python train.py --router_score="softmax" --router_logit_norm=1.5 --steps=8707
Below are experts of layer 8 (counted from 0) of a mixture-of-experts language model. Rows are named down (a neuron's output weights, with its number) and show model dimensions 0-63. Each number is 128 + 32 x the weight over its row's rms, rounded and kept within 0 to 255. Numbers have three digits each.
Before each expert's rows: a language model's description of what the expert responds to; "comes before" lists some tokens at least twice as common just after its tokens as in all text. This comes from a sample of Wikipedia text that the model never trained on. Tokens count by the router's weight.

# expert 37
Words inside wiki section headings after == markers, such as Early life, Etymology, Coaching staff, Series overview.
comes before: "==", "===", " ==", "s==", " ===", "===="
down0:151086158121103124083097169141109116146072161116123063163191126095120143103143111156110138147226117104155075112067102148120172134129150143159189131122134130172082112141120065134106152139109101
down1:118135188211084102108143112091119123124122061145084188181134133172173089113120097115144116179192091102069183135123100180071095206136110084115157155139163093120142133140128114175165126116139163
down2:168135179098125120096137148118119086160119187102092138119138165139152124082071136093099188053148172148157128128178144133084139177080099130144094120168095185108152087110109148119064141089127147
down3:089132072139164155120133110123133131085174148088124126153154150202086127147132114152158162114101145136164087106078107126149094155080140158115122140183047145156061155141169114088096110085105118
down4:182151128147124103130127074139153126103188120131139068113112079158132145085082082185122119082147120165121129120142138129139104146112124144131163091196108082154072163185157131158105136136128132
down5:093135149106136093182152132161128175206148125115124129184129152126147143052107138217123137169103138163099116134147058145113115167167086149082142165131184111186192160137115120143122122120071139
down6:088144116130203145187117132076154083153169091108078141110100121184149077072135156132127174128112148129150115159157161172116148159093141128097160188111098158119020148131116119123136166122125139
down7:137086121082101130127120084141110143123116129140132097186176154089165161060138116141122161136147105199092159111064170149047102119124078154145091156124150159150218127147122098168084148102184108

# expert 48
Numbers and pipes in game results and asteroid tables, plus career verbs like competed, worked, signed, resigned.
comes before: " –", " |", " for", " in", " =", " "
down0:121100142104113132112171091140106175123135118147148139077118098137090126138132104140148113174061132129192178070122167144122143160110140115120103159156124118128161157121097117100098080048197104
down1:150108145100136095139109151095140183114157151127168175147154092113160197124146193197128068120209184141087134112137163109169138096143113140147144145194112130121143119151118104147157153095124126
down2:100063061157164156086077143153184109127107157135103086159116126124167063112129170119188110115122181108141167180134129120116130162119074203127156146184165188114121142142174170115103158170096158
down3:104102133154144147172055095120129186124144183098157145080134127159133085129101155154082119127103106138209093109163160171135106121141117096121150162102093086140074143107141132139155114127092157
down4:103097141096109147181167074136144181062148148122089080122119127104145147149178199167140116122096177118115076130134146123127104140045150153142159138108103120129131105118118130107146135114115152
down5:086094116133128135086112141146140149130129150130111126117190111129140122199162113101185118177141178187145123128144160154117074178151107086146100119127122137114155141108129175094135032091151157
down6:124056070124191131112105180132111161136191184132078121107142128183148086137112163143107114117135069114150099078148112134135125103178150169114163154132058097171104123121154165137120163182075156
down7:132135125126121126107137118150132069154131153172168142093116130146101129126136084107166165141168159174113137126168154147091156181137135124109046130101142121117152132087131147110143128171101123

# expert 19
Blank spaces and line breaks in wiki tables and lists, such as empty cells and row ends, plus some lowercase prefixes like sur, arr, reg.
comes before: "|", " |", "-", "ered", "ue", "igned"
down0:095125125160079146136138144103149110130180143080075157127092175110163122067127106111135141146107135155120136087164079164119135119160167120138056111089162147144175122192104137139120159150184186
down1:193113107075166115152143083151140124139087120119155185090164126139101134131126127117079111098131145122080110165171116105156129130152108119129116103144158181203140115117177140088140207095099095
down2:123088140147144149175151046082074106121081122144113163150125136164158135129139151148168193108058151094107122120154112149130105135110141121154106086134147103100127150134180113109191099100120087
down3:159111084149147104143102171135191087090144098139170146137132112126143136058196159130159205130103106118102090154128151139108135105122129144086078174078115192083163139098126164141112058135135106
down4:148078108108085139091129119135107066119121172135119124123099205116118043156119127090104167146163107085116111080116102090078111106139167138112163128124093166126099111099148149133174060110131102
down5:068105109128122105114152133125185154148102072194212101137155126130129138110195147154104160061110085133110118155161171045099138087108128091105113128150077146194192167133104136098122114156163137
down6:100136155107114126063159114138116088072148142134144071102110175090147097140206076163100158156096107145127166119120160087150107064144121142109117147146157115139093124143138106139089141070141193
down7:113076124099156170100083087210083108148166114056081133093110156143105134097132127125134145204150120121121124134107170141120098122152193110148128106071119102127069104112149133187166133151076149

# expert 21
Place nouns like town, city, coast, church, river, plus middle pieces of split proper names such as Bas(in), Ecu(ador), Gold-ste-in.
comes before: "in", " of", "in,", ".", "'s", ","
down0:199106171128094089124116099139120115141153214175135141111140135099100120171162115132209084147177143107177141114166158116123162106125175128112092154171143061153047089191094133132169106100154126
down1:117127156121163135125110084129094111137176088152138170115033106081127114156071142086150073100169132129124172159144166113107131166118127076164085155102142107087069162139082110151095133120153203
down2:183112123137085135160139143117098169170163129085096155139158052112148141108142108163151111122115151163111106122105075134153094103132138106178088105153099113123224124128116124123141097138110155
down3:158186166134057135127121173135098129143102136166147126134103132106150136125105065161144120142115105122150171139151116184153121091132155120104139097150131059140104109134109172089155110083143159
down4:133158132167090165050152122077174131111153112175095169103173156139120068128142129143179119137098177153090106131124111130120113147140148179101116119066127151126255172181151117073089172103066109
down5:136100109155149124137132112169154143093154163107149171194108147118189098104166156104163084166105152133100155086106103122131112156110200138128091131133146169139192089151100116087063128113098145
down6:134126138102135120152106112124147166104141161139140140153149051132136142149124126076097093120164090143148190150124153157134124186088131148109140091088115122062069082126117147088114131093136182
down7:181099133156054131143117104090167110210143118105114101145163153137161098112111147139145175170090144138129175152124118113093110132116171133107115112092121159166184179131154133080099104134046084

# expert 22
Line breaks, pipes and markdown separator rows that open table rows, especially in fight, tennis and sports result tables, plus officeholder lists.
comes before: "|", "\n", "-", " Win", " to", " Died:"
down0:091130187115155121116083129112156181102156137120132123150155198093158143131136119098129096096105118162208125124119078135108164109130119121090105179128143120088100077166097136128139195116136127
down1:149062133113171150169124126105088104189135111161144097179111127085158149184104041138100148122112091138043111120143087138192221153116161116126097130142128069134047136121129090107102129139148163
down2:093155093098129075145144109165134104102118103099147159131130110109095137115161128145179089147145122202107201047150208086099114101133137196103124126118190144041029131126141151142169117124132133
down3:127126102123162084134065099155136135138128135085108118135176082207076187107141142159150186085173091087132123150105176090115153118173115173086160152136148131117085110134107125077088154115136150
down4:111140094122162146183090142136090208119158144124126113081131102125139090160090118140158142096143196154145160102082127143111094070156182165168148166123091152049049087138105112099165072113120127
down5:114112110115130140079124168194097135149222162090165067155113052134110117166141185093115122157145161132111172127118157097157134121181080106118108131124144071123125131118105098159124099127130100
down6:156111069130156154188109133134110142123115066148151122131092190145166139122139069080132076128190097117148070140162072097150132135134116166156193174123138130143106165143100082036117169107142156
down7:122051137114100092100164142171144104128098144085139186079182112160136067171140130118158134156109092094152107094111151127136089120108185149147123101115070104160095108121177129148151142144115194

# expert 36
Row starts and header words in results and discography tables, such as No., Season, Event, Stage, October, album.
comes before: " |", "|", " 1", " 2", " 3", " 4"
down0:144131131146157084125118115132113144127148185121095145167162180119114146127199161148175130184137166115158146133135076139121145134123093162161114177180163132101090115148129163119161106160092113
down1:102137156135133113099129137096054132119175110143125099155112133109123116097122062075154079138127147111095147126095091119139189035149159107093190180100109126165142117123105196152153180119141141
down2:106126132183099107126101137088113139143140132160120088136125141137151142138065117128153106163132120106175100174132108168125149032109143124077149133124111101138097108170167131092206211160157160
down3:106124128123098177136070116119162123133095085120154156152124065144147106101113143211139100218121143121142075120061110086136172159146101077110147110208152126177109108145133071144096171144181097
down4:126145114115145099109089102136163167106144153109172123152129083192129218150126085128111093147131105120123126161140103107116166089132089139110058161116137154184114092100126125108183084179150165
down5:114133125199092137117076122145139111147104165159079105194116149145144114127166173115156128188136142167148101094119147136132087142121090138095175163115121111064157138118072161119083133106087092
down6:156162137105093130143121158096197152160162088130193109119168172179108112168107175140108129118135177094152116063104129118134132141135081109076108164192173077091135134119163151094095124149154177
down7:067132074124133125138203116126108160141082114106179155112120170095134172147148143121165101190085109129164158140144129129061053165142085107129091125137161121105165191137188145122126102150149128

# expert 17
Subject words that begin a clause in biographical or historical narrative, mostly pronouns and relative "who", "which" before was or had, plus group nouns like players, troops.
comes before: " was", " had", " were", " and", " is", " who"
down0:099192128107111184171188100150105169122161125038166173132087098158136154117139183114151077115157118097095142152162091168129108138133148171133181149104095154170109038104100105152087125120079102
down1:116075167156176057140129127124128116116163107105153115046135154067113168122144162117120106157114134068075130089140150071168103117139132177130124136135115135148066120113111103094192122165117108
down2:117235116194123161123132188101147163186080149133126137176150152100113130142162130136073087169115110154060089141110097128141095138115113134096107060173128110111135108128135218150108204131140105
down3:137134172110114085114116072142138143180112127108082094115123143177120134177175085168179137116111113194126166128127165130162127109151117208151143156130163129112124179103066186139180114130170126
down4:168094132114182125178165078108065111131105103116138122089123143124152128139072131146152082113144102074128118155097159146099196125078166165144143169118164091140000097088138104129116146159107149
down5:097101118178102111115164156133134150172176122118124094136101231121120094116133172138150109096141186200131132150108102081105128184123170114103138112138106095134070106148155168089159114130126130
down6:147112087106105134072107140105121169163166093080120124189141186130083153111137092171102146197131108153069120105088111142132109109147105161117167158188168154101213172133176131128105054105128087
down7:085084090128143133043101138103116110094148155140095159153158168104102083144177124180155127146161224114113147127176123105143077137120131130123083063134117112121171173134132115142105094114107091

# expert 59
Extra line break after a section heading or before the next heading, list or table, plus capitals beginning headings like ===F or ===A.
comes before: "|", "The", "In", "===", "==", "M"
down0:062147147116149128095069102188224094156157119158157161151085088117124088118117097150123169023149104191109123126167080111129131160139155209136120176171129128106169121110175133134050139123155121
down1:104152075144058141112110163100094135133108134140115121148134225101136130107135137117146072141127147163072139101062181120118120132104154142106173096097092152102244177128155128081124153145121060
down2:158107129064052127117075128095105129176136110113170121099169161160132133177112128137069103148196106190121099121057093186105142174130121162168122102150181149104134118111138071165143131156117109
down3:166124150097070164130099092159154155196150103080104156119135148131139139098094087121150130130182155145139126169150085166112122151129109115090090155116076098122096152101173136113114089108104084
down4:141161096141129058139090076113130157101112103105115124156108121108153090190073139082136069115165169110144122169098182080138171148118147098197110141048083118116222132136087211103153099070112080
down5:098091148164072140078077173102107137109116133122141104135113134156179091127124154182133187148140123131138160090117109143085078183219116123106092140155123147067187071137182100098098166153132101
down6:091154130107191091104106086148148117157131151142126188143134176132144090133147136148144143084131117082043166152107157074139123126186165141144143162147052086159136105100133140120139156147160051
down7:103130137117178171150121144134151169132109110171090093119147097117144166108172112126191087190103143091090086123126173165126174154140169122118145162121126101124023161123070119096185114151118145

# expert 4
Nouns after the or a that usually take a following of, such as University, Department, member, part, years, List.
comes before: " of", " in", " for", ".", " and", " to"
down0:151109160138183073102116080145131109108097171154092090155110168141189151143057169112177118134144115129154181153122129122181143093064146068159186060109142086100081109136155107096156151121132176
down1:157155101120141136131137117129147140195149144102134157174145166103133169106113122151135152132059119147091083144171120154189120109132104114164114156168144139153252148131096091096121099138091112
down2:139060121140168113159095124187161109085105174104118123152122118171126124164112152159104172140154159145164085085166148095165115162115124145128086124104146099108069183115100108125198121174099074
down3:116069138111149109135129093106120118100086210088114106148115173129112118161163207181152149150143116089171164150117204103148110151156135169114151113138127131133079083094102148183164126180074180
down4:135127125175144154110131125199237099109096139110111100154135111142169142146127108115065167128161157160137179168043182115149126142096130141101203085082099101098113156190127140150126102096111177
down5:153063122139120121087082170123147083174162165137101138118150104127098150116101108134149120113205129117164066122131171084159124149137160130128123092146143137097045169143148134121147118113178203
down6:119103180133110093117060109098116132144148100104123102113132135216117187115152129154079177132098122161210158120158169113177101106144066128080107171122180138123057076167155180138146126158069120
down7:155109154083131120238142128132129119141098123068152111130102139142114149145123101119127123074132097162129102211211139160117164142143093115104120150172156099128117095110142080118111111171128083

# expert 15
First names, surname pieces and he/she/they pronouns for characters or people in plot summaries and biographies, such as Joe, Mike, she.
comes before: " and", "'s", " was", " is", ",", " had"
down0:138111140129153131070130104170046092190125149131109148089100202186154134148143095168087151177134086050082120114087133105085126128134210143154150112134208139187143068139155140073095126163152165
down1:172135108086072137128137159139130160088086017106175133151091116115133095143116098118155152176145072129123140141136166112197114129129107153093189121113129056098204135143119151107164119139136164
down2:194134163179088183119190103145103161133047072091099130124135139132092124077133103178113073098107104115191106118199101101150168137173145141168149133111144159131159106133094143125099138099116116
down3:106082119178101099143192113130161183149097128063091112132072140143104134089106152181201159109121096173168118138121122167130102097115097114144087165137112118197082144115132108180086140124115133
down4:097087132108126091141208109150097135154177100140137108111102117102078112163136147136133166069153114091094115165096123132149104085172117173164104142089168127123050097096120084141182148177145106
down5:086121205113160048161132116126133102084122182151174097157145122082138163128156173127121099091132155073107130112107159102107098122155058116093107133164107120131067176141127101123182106154178103
down6:134103127143149159102094072156162144141129107074130098115140169116083106111116135148152087126147158078141111184190104099148200148154120141110077065118137100183203107091143125109148137162113161
down7:135082161114113105195145105125112087134142078164151103125133168105061150075177154164165131161154122078118136085135105143094085093120143144171120133069072107150051106107093175103180086159100051

# expert 38
Linking verbs and as before a predicate noun phrase, such as is, was, became, been, being, and as in listed as, treated as.
comes before: " a", " the", " an", " well", " part", " known"
down0:154087138112144168140116111115125144160127127148128170160142097068122151155173110106100173139143191072152066125114120123122098146072135102119145140163054099120140117110118117152164100141127106
down1:067124129165121171135094168174118131138113132096120151121083136146142116030198138143123101162148150165163165142106143133163087161142173113084148159081073093185165120119113116155125105132169109
down2:112124120123203121141078097165134132119135156084156130149099162156176183138087129095147079136134112164137092163143182100087113151165135190096122169100070149136183129116128110153181128108147099
down3:101076156108161070147101124102129119119128141190144112066155156152125101119120114124114169135066117145131154157104145129119161124102111156165168137116158169097092115099195160130072075172096104
down4:107124153112176211138117143173158186142114102108178156115103126141108127092098105142187098153113053163081111121104158116111147145134089155147098146143122070114121092152145090182186165102173150
down5:164076121203127069162190129160098177117122124082103169160186088101160101128129119121054117103087154148171124197163057108125141145134130062138132170137108071151150143172108113097089096158119146
down6:066178115144151108084172103108115094197118133128089124113132149136099137078106201066107096148114049063089155150135143082143099112148082125119125093103138102150144143142121118070148185146148151
down7:183048155146120080138136114102146114193120150147042112110111103089182092149076135102156182138152135172104078136119155113136216110137111108168203150078108151140094176198107122129105135128110143

# expert 57
Place prepositions, mostly in, at, near, from, after located, born or moved, introducing a place, as in a city in Kazakhstan.
comes before: " the", " a", " New", " his", " this", " 197"
down0:178130126082107109148157136159129102115178146056136101111127109130149137123126167103162145108133132084136183123191118169149140126142133148081103075114128098121084090079112108184123087167107084
down1:137088163137180149117131074088095039106133156134140098117175109130131129081125152128129162145167156106082089099161181170159136145159153141155133133103138106082071055116131101097123135107150158
down2:149085121168101109103068165132130155122136097141097158124113051181130124159149097075116113161109115076088105135142097144144104109121121100126123139117154122148166164165132188122075157107132120
down3:149147120166189095122138138122122210076122112100100158055099156123126159091167078077124101140119181140131127112117085152094103053154120170111119129143098085167149161108229131111149114139155142
down4:134147021199128103129127060054135127092112115148146099171086111126181178136075112119094108101139160123111155107180137154148116153129128109128118107137155104164234102134150125132134183170175159
down5:156157143124156135086126117143148041045173130112114086099140186125135114121149142064140093196121088121136132157164212103126115129111148162130187184123105090059072157128151106166178098148130120
down6:122102127152133132069140119146094189164124103155137170188132083155120084132165147153140125136176126156122074107138087128107176159101109140075151159123142123154228156146053135111109142101063103
down7:123110157105144105119126110107189084096164133147165153101096068147151141157112117072152202117127168127140132071095111182110190141164164133103152124119070156077094089121152123115137121109124124

# expert 47
Word stems or inner fragments that need a suffix to finish, like us, produc, manag, bron-z-e, f-am-ine, comp-ut-e.
comes before: "e,", "ed", "er", "ing", "es,", "es"
down0:156088109178131084095122116127140172121091130141198156153147149155128145191099117061144167179073128104133125153120122118120148098149154166113088158089092144137225145204109063184134142084106065
down1:146127177138161065179141063135096137157118124141118108080140127168073127139135136150142168149131122116133135120114137095147176114113126101118162115173110099119000119162108148174182125141141144
down2:155100083088067132158098171145155165139114113100125103138158112110163135134172160095206127106087124163126125105112107128122106102148199142197125099096078169112233127102059146106113147193162165
down3:199074114116110136080130176124116125157103115100158190126130047149122063087111112101159098081120169156152168132117155066117128142136202161160146130136079182059108132172147099129156119181115123
down4:092117131140156133185084106098116122131094134125073149130100176132141204102156138202126201168149111123095161115031112154136141172153093115168179153144091161142072154159102184125115095106128136
down5:143080173130170094140144098084087113143075103136131123122158186105083129128089100134180124061173172179118106155132125095136129142140133120138099166143122105165035141151156159119134100126154120
down6:141093178106143156145179137134111170069152101160111138158110160142050116161140098143147137079150166120139157122106098146145087127141136078152110131109131134181065148171167093116100074107119173
down7:122082100118124148113110116100129166123141128147145138154119093110143160164186203148116147057144054086105160119111088082107160113150127154114133128102149111073244064148082128163106134191138086

# expert 3
Prepositions, conjunctions and semicolons that open a following phrase or clause in prose, such as of, for, during, because, however.
comes before: " the", " a", " his", " this", " their", " its"
down0:125136141088125209149115127104144074068116145150138192202139102217158121119091137130142085107027123153177140139148094102142164124082126154116125078151147119142125135124091102104151160091140161
down1:123154082119116192076099124103133093113075126115132164124129146113148095152198154075153146140139086177144117127106151115111203165138147110164153106196137101139116102091122117151196123127163146
down2:122212103083129160160152154160149149128136132092149091127107177057078160082131086135110125072068137182110117150142086215146094086116104119089102178094160075081137083116132121172102146128170079
down3:098158116171165173152114162182124136088103123145153133097156149131148091107153128091102103152113126117140079172149171100137125091114128110096158020103109125176082149115127128103122112152151131
down4:087133119107138093098068122107095138139146126142129153124194141100112108176116179108146120117134112129111102118108114164127086130077171137106160182092099156128064126112138111088162103167059089
down5:137053120113134074161094166183147113082129147080131108118109119077127133087132141176171149187149158182122124057124147121181108131093095135135130097083102147087034152145159125118088102142131146
down6:098122114137067113176132176139076125154147138104147087131143120099097124106125132139132080143108144146136154158093099094176115142065108120219152185106154079099193131144100133104156100111104150
down7:094075168132087105126058185129105071102135123133074136110128131107065151114122151153150109123131125162162115118100134154157121092145144095130081156098114127088118143171138176126070165183062125

# expert 13
The word "the" after prepositions, plus colons, semicolons, pipes and closing punctuation in infobox lists and tables, such as "Single-player," and "(Forthcoming)".
comes before: "\n", "-", " first", " Class:", " Best", " same"
down0:106124163128200193163107107087120190146136157131118140136133128165105122115113079105159103097178107064122095127180080109150117097177162111155083156138141119135096107156149122138097127124153111
down1:127110135119109112154090147117079087140037137066064155151109133117178126160122088136142075133117110163143126076162121087180107174151133133094129112140115155099112135125189139115118157179153100
down2:153138078175186116069102154120154119115146142106085102105138103103114130067129184184119130120067112079098107088151147146123128055127171083094151156143107066120121198098156123118116147145119077
down3:132137127160124119142150118090124079146170143140135165048193078101155182098148126129130133134129154186195104107153129105136134146135110115148189109085128120130094099082137110062165067145130124
down4:119153114184104121146107143126139127078155123149166127139089111140139158133125196112157091143132111158109145138179120151105138123084114096090137122139104098151174136142055186088097114088125140
down5:174118152112131181150129161150114169164105167079121152121173102121121132111114116071128153137129120201182129098110080102101134106154150161167103088120100080116111114128098136089100173101102127
down6:111160141178182178089171112146126186070098095137154131106147165155103091101089062121117115158125057080153144129115140083080074148175148139169110151131105083129153128086155051141117141137118183
down7:120159160166130183120122128210153123111086139177085122150156104132138146086141135186152149134100096136159127116077102159097033112186139117158104121118044156097117138156138130128121142143101154

# expert 27
Verbs of motion or action after was, were or be, followed by a preposition, such as went, came, moved, returned, shown.
comes before: " to", " in", " by", " from", " on", " at"
down0:114121117181089143118122155141202139105124167130108115123126060146144128128177122137092150074080081129123172144159151154109105146167095107154154090136148074120145133122135142129124165218115134
down1:085110122129133141125157084100150104097109141104161181133160088083146067126194152116129087145121143149139060087137167150150135117092123146110134175111160155155158139108101135108102152148131064
down2:113107154157146115126089142163138185137066115148132143101157085189086134146128162120113145149128124080190124149102177059136155169123033072094088179095129073146142118142058168098166096083132160
down3:151138084133118196159116142072123147086094136116193148148156155116106139115114146215180135116092123107186128135120138189160136100158094130095129143134096092101255149150121162127070121103120118
down4:123144155164142111143127151065175068155100158158104117109112135089097147088140133101172186131168114099156119110130102165126124122120147210119159121091090210089197065088136095162097132145158105
down5:157080147128150066140092101107119095149141167109153129096092145184124130058052114175124102130085135207121115155132212151129157111144124128132191144057146108113086163153136136107141173159112110
down6:099106120072117051129096116103157090168128147127156142122099092144172122089099092116128127098129142115115128112170123211099108062082121145187099098125145108149136080166176103150205179115061121
down7:128034123125194090106094133168144091124132120167199119132089126167120085131099106110146072154163125114121090117131195125188086122120076090070163109166143148103082139142127126155199142093153141

# expert 33
Nouns after the, this or a that name or describe something, followed by of or as, such as name, known, word, design, instead.
comes before: " of", " to", " for", " as", " that", " and"
down0:101130132082228111127118162127129186065089131133161100146119114154149142177150104174155118124188174117115148126108113122088099160100096131124133109150079086112056107064125154198099150138113127
down1:066170082137116153144144130114126119110217127198148103119156130073128129155102138153125093107128125085139152086139129155129117088112128092120154171110147128097200118099115072135098132129142146
down2:066130128091130123122114071096161112070139106153127104118197143160119099161075152144104121112169108123051147153152115141151178069133151101081121187125096124142165103151150170146109191128139085
down3:156156116129084109112141159171115178121138075135127092129117083089103128105171191103158114107164079093105136188136126120086106129152135118112132121134134081100176105228115171085130101069152164
down4:131105145155167087152112143120120135067083135168125139131140184142147089116141095132164123094185100101163106109127147117153195206117077058119129148125089144099057147117121129187158114160178143
down5:087120208128092168123118093146157148149107192185077166110111119155125097116154132123067105138115068124153085163129153131142135138109095106126108148121127103133155130149151096127094161090102105
down6:100151150108091206196154208117087124132151091105141124128071111077193137120147127152139122127060168153118078113177069155093114095152077123110109153154165131126231129122093135146153156136124090
down7:088100183109138064109126144148172150117108140086112105135126154139114132134122092150148164132137137159162120130117180157095185123131096104190136080123089176111022099132147124140136107175046119

# expert 23
Table pipes, line breaks and cell openers in charts, medal tables and name lists, plus month names, "(born" and non-Latin script bytes, like Chart, Bronze.
comes before: " |", "|", "-", " 2019", " 2015", " 196"
down0:141140091061147141140160144128103105148087120133057153124105156132144141171174165162164178084127089159107193124138110137090114103109165044133115100172088108177114059113085132142122143124053097
down1:145113085145081176156137126119115112184141147162110138146109071093183112077112166086083124127165136034108116142082135085078150155115137132148117156138157117187085231144192139138170145173097101
down2:136165077080143171152102093093148100157093140133126125146102134180165152144085123125079073120089121105046114149135162094166169088157074135056091107207159120148097087109123156120126128149154118
down3:162105166117149140132128139145117112089076090083115133169157152083155133121098120133119108089115176116122137110198129127101118145170151109149118093046105131128123152121166072109197050107112141
down4:184122116142164151086180145103136127095150147131133150095097087090141062096115102083154204190173158165138193086084167187112074188087167181155095134049128078145148103095149070114149083131084088
down5:087174199125189086125173168110140165122126150165143109097162147118173164083090089130093120075099092147128135150109103118118137167152172116152139157138068136094225109087083114115144100109172117
down6:152148122163147142182131133141144083163153138103138119151137153150121141092124090084179163097142124105157150063101146164080095137165078177128191114100109095129162082174114130092057078113120179
down7:154175134153134093154146166131170067092107129096172118171104156115108107101135115143122133175124194102107208160162143116135097149131130135119162101054136118160166124145082099111103094087113093

# expert 53
Common nouns for economic sectors, services and activities, often after "the" or "a", such as food, construction, research, housing, railway, healthcare.
comes before: " and", " of", " in", "s.", ".", "s,"
down0:141133075131153134160069087161083162141147087127083101126174169145130083183134123116065182093105078152121152138095118115098144147158160173104108101173133075162089171148141119140133090130106149
down1:179159124127108124107160095148130105028137097159133101132147138092171155185144047105112170105136084137146143140133183120133150090147119131166136061165160066142150118095119074149155094132101091
down2:124202148122105116099140119111145080125129136120164137141164130107129100088146128190076100119127143138152135132111153090061130109106142113109093101143118083115209201127150129078129147133106106
down3:125128136173150117101174094082192175072111115123129132100154117141118109147121113150116176167113136125085093126175143124157120171148158123123068097134134110102208154081088110164195111109111110
down4:112103157125088118075173137130125138101131133152107129105162103087088178160146160101075166092146124134106190148132144162127206092098119084129111143168126144123167158152150041197140156105146173
down5:125090143099188097089115145155114113118171131106150131122118143118156097134149121134162157162104090119146107146118157092128146201136140203020096113079114176131146104120142113112149191084150162
down6:137055090081196125168132128169137105086109145135135160158062126157167088124166151123137110106117109072171072102103152088159138119158146152164170094129054154146105129094126110104144136085128117
down7:091195116129071136134140092114095139135177126078178113112102208142132180169071134095126118102066109094084122086151123132119135078148055165107092173127103134132179136116128156151127166097098121

# expert 0
Small integers and pipe separators in sports statistics tables, plus word-initial stems split mid-word, such as gu, adv, tw, rugg.
comes before: " |", " 0", " 1", " 2", " 3", " —"
down0:127106134131081144120194158128066054133154150109138151121116098106120107097146094074121161153108151108074192149169095111139119092122166134123134116113121086092255057142132139099149127167147155
down1:119154126191147096155155130061240160125173137110080133153134163120104094151167084130130137097110125161151068099154120088151131114113105100079094075119094122106029149075129120160171159123115078
down2:157141109122117054121106072165033174065109142186139119073141117107108163156151091154154124107110084182173110091155095161111110114167146115150187108134154131160065108083115201111095150140122126
down3:085090163188105096140149099160168140123112128088125130111153123094115087111181134105121200082106081167125131131158083097104152132183103095084080148116146151142096159126083169075164127218124149
down4:151085094074197195138149128111116108086068115130078117093118122113168146137149114142062109113105125117133162079155174163130109155147148141120101081152096121110057112097136128093157076121105120
down5:180113167146133155117116162136115138148107079156089123108182095083146188124170081090134045179132107161089109106113105158156132092113134139159140106108144092155136127151138174083103057162091106
down6:160151135099085113210146136157137129098164071131115129173093114115154093122145143132178154128178113177115159073127087124131184108070157107124142128176141113095187113157087153180118147097130098
down7:133137139162089166114169131127106084123131158083111094135135085127121066073172141146149066182105160155138132077140115191155153160097069191115148135189109148149142156122092153094122128118155131